Experts of a small language model.
Experts: 40 experts in each of 13 layers, 1 pick a token, a softmax router.
Below are experts of layer 2 (counted from 0) of a mixture-of-experts language model. Rows are named router (the router's row for the expert), gate (a neuron's input weights, with its number), up (a neuron's input weights, with its number) and show model dimensions 192-255. Each number is 500 + 50 x the weight over its row's rms, rounded and kept within 0 to 999. Numbers have three digits each.
Before each expert's rows: "comes after" lists some tokens at least twice as common just before its tokens as in all text. This comes from a sample of Wikipedia text that the model never trained on. Tokens count by the router's weight.

# expert 8
comes after: " in", " to", " of", " on", " for", " by"
router:510386541523601420496462508501519581533524464477563550441498461657441482524493507444416513539481534474490412542602481400458447551564509540430453477473505518634551568534504551458523468411502526
gate0:552468497454553374494540450510540542557622536492546536545494487596588434496473429472571482540481589533396487543526517493484458393457511416523495484516508515549492544471515490384443567412581437
up0:504424483491491553430559533542473555580533551456494428497451471485487486427455488559394571478447510522448570428434487488483503469525402471570551574467507549519491481429433542424414478557543553
gate1:522423516549526497517560468483518565582519432509539477482498415509592520520543476357510635500366548479399422434602551477466469519557554480404547514615529480560447527515488492423445513462455394
up1:516546529600519444495578498421478550552536528502500422439474502607440451595404598540435496406500481515478529408596516472552442552594491512495558549482589528552426498466480463412500516515439534
gate2:480504470485493502513427419541478445571588450531501547458439564518519473534540540489438485460429475561428455526470453452461428422438541413462494511468447533533469525461544568542553567504507451
up2:466496394508408577473512490499423381549492508581418481489473483456522507535523526542471452553468529592562511546421564430430485439502414442470446525505547547461487471449519560501501528440629487
gate3:491454456499627541480510484469475514466518512510549477431509516473383564469529544503510594400506556490571569545520431520459386502505489561511550568437502453463491468508434450500568474500549528
up3:484397542508569499568498425545442436477611443436615510443529568581471470509547557554399484528503476455480515550486536541480516556517526573444426471473504596541439469524550437464479450505467598
gate4:502456504544535558477505589506564546545489463510497447464526426483447645537570533534396527500510549415466587477553492410454536415439546500433480496520497452530543587477507450557480522524482612
up4:452491519517508508494561463469455565509514447520450505388418578486469468628566527455517487498567489496508504456505528513464529504484505423440450531567525506494446537459462470491515424533478464
gate5:377588483572480472439496535443579442447542535528416468571433508501479537543498520516457467470489481479527540462520429526442534569488560455487388605480368495563505557581452437499482479510550439
up5:472486502426470421493433479554410410542457432518499455564510490373574396497609516582449597488531444529423590571487476556529496432536531440534517468548508380493524492460426413506465423571461498
gate6:500512468450520512582522412515521465459543599553428506513488541530511420442493461606483633444490523579476477504475550454554481496539493502504384442627443486466426469563402458519528440418544417
up6:539535430540534460523459469481493548545495531574425564535477501474491385522520505537430460497488517479476410477524501420585476516484445528525541512465461494478464556519522561474525456440523501
gate7:585497450535502529470458519499495573445452495459525451585500448492570466502424480465513443453574523499602554439453529465491546502560501527485499459466632529441474544522538530426470514552648486
up7:561545518433569451586489459491522405447515461469465482493533474460453542548492454497506545504537542514421438460466494504499432614470550536474524465463528457430447606564579510533527572435456472
gate8:430397524524524453437448539489548516511504458543495576589501450468530554444509546502551544545437426480489572561499588447523529559480433571440523517506464559504574507535461440463413500416581530
up8:522521534466583514528558396567444537496540523473559431513461569540413541482540609453428536513564541488548478465499461437435502567606404431509495575472553487602516510458489552580551509626402561
gate9:602524565563433487489400490495502462531499485519495434529460433438562467540511501581464536512451462468565406514430454515422559513472528505514517642515472556478435520480490517497497550494548506
up9:451573491421447441532544518508494506462471593461542565477476562531515484596564554460557424451467527431579566484496516516585526523482526465505508503533530541522489448322420463496513564522465426
gate10:559528542545544412586550509537502494472420487469465578540416538444524526501450460488462433520408486545406395495526455443452509491557443488495503629459489570489453515462455482463484530466601482
up10:458414615524478547566506443460474500514548558604489515532471514452511569579473484452534421462506509600427480458454518449510460517515509535507517533501461505508496506494511584408470491506585519
gate11:543399528478486470547571514425489601488468498476596451508450513488465458593573425456448460449463434448472436498618392407539391518561492507466482567479461489547556458594387466585513464476540562
up11:477475473432509558571562454463608486555465547451545470440516525434512444449485532517543471495470475622500560530491495421492415565552503434518452559556418513463534556414419502527413508501458460
gate12:492562455466576471561485552485489531530483525561532544524538548548509480489551461480496429517452524468507536543569562534441451615476502454514502475538542396452495399482492513471455534359539567
up12:424447545540442510567450503586507478578472581472459555490423447447509471403410479508425512484529543483541543491483476508504529426504503396556562540540372496515522483482545536582489476496462460
gate13:560471466483467542533532621425491546349562490528499508517520510487509537512456568557501628618488547437467566536564442531465519352431521523587373477527362464449547531489491505496512492524511574
up13:529415445532534502491540469455456485557449571518566523451438474561535515554511524507497490513520455587457542560601485536530547494527447309424476394541505554546448489405545472531465559418523401
gate14:499491530528600514488494504478542481454484465525539547617538506508560417475463485495517590534483538505527507489394504521424491529537499521451418448491492510538554540520521447598410546454507451
up14:527503532466582471531466495498499481546483467550541576617496532468544473433444472512517574583498468596509520482364505562464516533478461504455445456452529504512541496500537497586441556408533390
gate15:546440501522484479506561467488534547489511567403550516506530538498508611498498538412385492444470546527377515537521482475524573489458501605516468463578562544551523545455480456496517484512447482
up15:499406542458525528540618433486496499522577507432500443536487532530419518450524460502456553578532517488485506529543508483545535508591480545467464452494553500560467564451461415435417497458452543
gate16:501544583505458523560608508479550521496505554473423567441515569467425510494473510577456467504447628515608421478552503447514549552463561514416471528451485607514455523496519480380469461477448533
up16:454546556435527400497563572491497435548426529527454510452487480559596409488518474564462511513514470537482657640479517498553425518520565554459346471532491494470533384509472550484487482476513511
gate17:564475522458480531424528554555435405510558538481471489476555475558532470487461544419517520513423495539529636542483509546573557557545572503463390446515485491458532496499546396406550529407629514
up17:479535400591493498448471487370521523624526570556470425382511537537518420465513525473514579445524512573544572503507475390500414562466418513481466490530507621539536456436490485522489530559580401
gate18:495476499487469450506533410522519441529461534446575428568549499523497485479489482535521525477501525476574569427519517493487481490505601411433515518425525538615574495569464563480497496419500424
up18:478499552455498444543494443476528498493493422490566508461561523426495457556512464532540568496526503522488500440450514515525546509431529442458478538496511540506620536521441595530498427509442421
gate19:495469592411464496470517473525473592522511487449498519468472490488489539391451536539547538468494495498449441498550427450472466550489374442508393536497499603463439478559557482540546512476464501
up19:568566468554492513453450611524565419442494479554485517566450468503570501490540591587529440476500495416548470478580520563499489566450565511454527540378506457477473497504580524440577366561560523
gate20:407480424508426525481427467596587371420450521489467490541493499464512419604458487505578475499473572508510474487519513531506489538563492558536432535488553410553596483534491512479510505472500496
up20:565568615503562466528510536470364581495476516502591521474411550535464558417517503503464424498559463530494549630478480429457458538528520468446555546484467515449395485554466513448459581541463532
gate21:545494544604519468507504539568526539582479411528593466529428384500488562424495611550500575459400564524502472509621495578478458476467486511442508499450465449530489522522478533499467480450516426
up21:378423526435494558497529555535489598469480485551446600483441478499481619531484523455511495467418535582468530520446542525501552480479504476442486607588467594473507416674491457470420424494468544
gate22:484557508545645414433478514501482400483541517467476474489511424494493520448493519426484492572389551499454461579379482448450524548476554483384458522483456458481439562548445481474542534519520503
up22:511455482483529566514463496549471586428423481489520532559515521527550448483565529448477485492469427440534524500541450474442522553539392419616537567501396539525524508419488482486526428560404498
gate23:513505527569498508404519492541543497520464506412468406523459462574491509454469465432443496572483409639578523551459515518538536516530459553537430458532601548512557506504544505412514486518569522
up23:420624505489498606492500549474440470474457536524437417519491501476441383467464426547457555485560391482536505542409493530510524401434418583631503522495429517465575467553539453544515509511513567
gate24:576581433441487482450538487461455514544552448567483439503534486535478519494430497507517504551489529533494471517491574458477566487510471472428520460473545546565535549532469519540599405483571474
up24:425483429478420517495563404510597467415555443483519449510546506489511544537432465489437505407474567521552552487444576564505499471500487494508514501524549450467555565467502507492421507480583496
gate25:464603537511481515525486509432542558454544560472450440471477465573516521620528491610601433516457528520438549436443563508424518541494508548584462483513529480529507526540498482504510496540487524
up25:501517476459509436522495494523471452469456480459442553540552599436391461432510497470517475554417491473483426562470389495496556440524423425513488478555579548434498460545603491455506488590397479
gate26:615434493455409501501545465514449406491441478543479482563491473507495525501445548496447458506483538473529520491435487516545520422514423594484484466442495396521473505477457547514499445487595470
up26:460513507420558455589583370620462449591512470516539528384531585488430427555474481464490329497529541446485471479552401498552533484505460470544560535389483531491444490489532539498414456448578538
gate27:523346470419512419524533624526466531555521427542415628503590528551449492465518458542500494492494490550431518521407449443503388468475475594555463454440506534542557475610497469488493500418501468
up27:458513477492543501493576564497495522517539452554531533487517523519516491467429473510484548490556520521439591522444551440594558376465464499601437481447461453513504540525372410480458471451461501
gate28:391509558472512508543477429539530339461471516519448556431492521444548457463551452473594541530491514376588518455532530497490534559440503495507528426517417455567532527553475452453452478480463570
up28:429466515428533475493585596470454468525496452447533541567518493544516567550511577541455406505545519438487500495489483376546442407503473449472530501475569442446550460534460468467523533574509500
gate29:599563530464484476499406420495510551444559429437520445340499482560486512495471414523616431559479468459471602515420530578527486493459440521510569459450520484542484490444472578556510583471549485
up29:510454481498535494502491423573577438602496486531481547566531461516559432526488406455455429422544504459379519515519477509446488543593520511452474560409490563563466538507446453548499498426519561
gate30:436574503557556527463587541441455503574458501435472492530459496517514516487463485518456487495498423339416443570582501445563495542412550477576441424469501487494491437535420461435483439540454542
up30:490549448491549509545553571473437490546445442473585467451485529541516519500507550504467515520449453428423485552560505512485490523442530426527499430429642460475470493477432470431539454501476517
gate31:511565485383486410519482457430491427443617614471549543523492494523573581415511503425621458505460460466565507554571492408546519579487482564451507532558568444537497452572518552450486531502553459
up31:471580518546460465433533458516398476564540463454552512564526530492480492425508466483555476584489511450566498604528554475536537532535443518469519411548510579595492563495507588468425533468599520
gate32:446471616527429384555529386469485505521569540550634401492451536530512559432517577457511536506548486538465442434438535527541504481574510485535498490457448561524617518470513563491523492487406474
up32:476496588487474408597523370478484502426443566486459437597473524443574372472471518519526590584421563454474487458480513515490441531436458464582455481443432504545546560423435431470466544498450458
gate33:535535473546514540462547450450458532540505574414502433558521478455552437557544538449486482504448498492493450477465480590524531496475480531435494423499564494538457464506525504455410567491409537
up33:466483560597454518595453467418454564459529500518482497488450486562540531441501485440445503513550503449471553522460442417568442520522512403655426585470500474473466354438559498629398500457542484
gate34:547563471457608485554421444463566613473554573506543443373439533518511448498475448499502523450495438485426571494464546480532405492429499567452543515512508562529484543376530513475460578538539666
up34:430571534565539522598498413480526579453514524552416463490570475570532536472541474542497497504478515489515398519489579493519447459550400514504558436585456505520518546461530484508448552589438489
gate35:521463476533518514489495487492375571513461527459499492470441542524461469467563552396518481432472472506574469504427503480490482449465491459470595432518545565501528487437470624409510526544449467
up35:539419600454489540475484483592531447484550574511560500550492433437512561527481505405628531499489513455478476583476457445480506474499480498482501500509502508491392445453536419479500413618452518
gate36:426456508497554492464450517515556537464542552534517519469508426512416538433537555477435555489503607547491538524530561498523394536429530447500495477432506576535496480448531515502480477457470444
up36:518505425547535464389528595480474449595471443488489507572586584514526552598458493482560555438517447422522525504495455519531508397420459514504543462521551486528503433569485499452541478519642440
gate37:493479542553516492527507351478436463531555537508470493430515506499455476508518583415517624448549431550394496429497512498529531532546480434441482596458471560512495508575433425525512512578569496
up37:480606498445485588458433575523518579615504557511475564497491498515493502423458415509518509500566478540530448482529518490538494524462467551509362451446536498574569506536459531511629458461442494
gate38:540540448483527438513575519529524525476486503498512534553491526570534567499488509558462511395550474509498547479512580511568410497530464478528428428547544488507542535502425432564587535533523475
up38:539439523562513508482467406502485510547459512467547434500463443470423406550449521419585389473421514409556491571535427527366525472536583515420618573417337511429390502536556486438459494548481482
gate39:530503518493459520521551447536464508432483524423496528620493607541501622493480490488511550510555430507553355507524585564483517535371463554505553511610427537560434476428574455486513504456521504
up39:591364496510513579473579480504562658494444548482478490467460515469577467537533504471483552416511479522448530536518494564580506409502434578524548483476502472502405545556522476488455609577450507
gate40:430579507460522503509465466458458441459468509450528407487362536404522534606481485470525563524514448432510459475570403505468465399502506428521482572442493530534432503502534623502578455550489506
up40:421478582553552420494480520501538455522510476471476457529522502405523595478503542435507610536498614493518425487389491493503501448528514566435490455534463520565496472564456600584588495468469481
gate41:486511502495519496585506464488563516489582444521527496438521549569453481528505417469456502606459442524520581508565561452390550521510589548476443489520490523516520567545602435527560393503541485
up41:443488508549409629509445508502511548498449501563494517592425478596622435511629504488532486505582520386419463469463428394480557499524475468568472467607489444499487530454465530518438538514464479
gate42:550502499456600462509610581402530511586606447528462548469507550477524499490602528499473460523488513497445523459574513483456485491376494522399516480462475476508471556467405499619535509500439510
up42:456415471467465559509499464535486452327472538451564455517536545544386427478530459390557475484515493481501597416529478489519521552466465543627497560455487525482552470532456527556396530545494521
gate43:559551464436553362526427509476532487488549492449543474432436471471512452520542508555446545578531523455452407496505515473445490539501449564493490573515511580505562512459426499480576515581487469
up43:435490545518428576479577488488576533477447414507421491535522442425499552487437486555538444426507523442510457515476444427490546460532572435564478487475444413469489519499418506482368482505491541
gate44:538540497586490464455525460458602523485435534519568470502432492562468516515536487509462461537451513568473538492564546462489599527593563505468525538510456538623500560535440441480466520384467509
up44:477473536474487520561436499474443457506578533434530466485519488483470429515502481462522554552542497443457415365427446529548471510492495524459457429471533528443502499553462551540426581561504574
gate45:500533443530448422495437433481508436543554580461579556374486565605485435399564469394448528512442540522524461552474533487384501453473464511519512566443522558493485517544515476531483572565536540
up45:673500484586470473547556522513566557479611428593495589466593534521422416464455449444481478446485494569491501490513477482542455474557565483445478456490503469536541495593475552468538495373544454
gate46:535580542526492522572500485577485518545535407489557519472502457524500511557471486550559513538482551415527471526494572484455556545586487558602472595495420474458420560415478465466490437496476485
up46:510562490510465547441399458475593476405523556523416464425451440500438486570446512562614488400486430640557537467425540515536502427412608468534494512614493395481494524608535459543423536584535480
gate47:511468440488514584448568456466488539500459462534481494519460529546572484550482510481568458457464554480539524526527555509479444479564446593534520426540444460480524502454539491455459584463470523
up47:534470483522454533483486489570505589407577526501425578496504525479420516392574401519527484503487501452476568550507465476590417397417513527452589504500457496588526490471559475509615470448509494
gate48:508435431508478529540522462544494425485537564471477504487504463552552393546554564518473435449571514580492506497541550511537522486442467499472523538472543492551464533487499523500349532478463536
up48:461534541573398557488523502472451456401414505501558403452555452503525576534512482520481452502481522516377486467463490492470520512490496457534519465507605396508449580657505366484480543474477609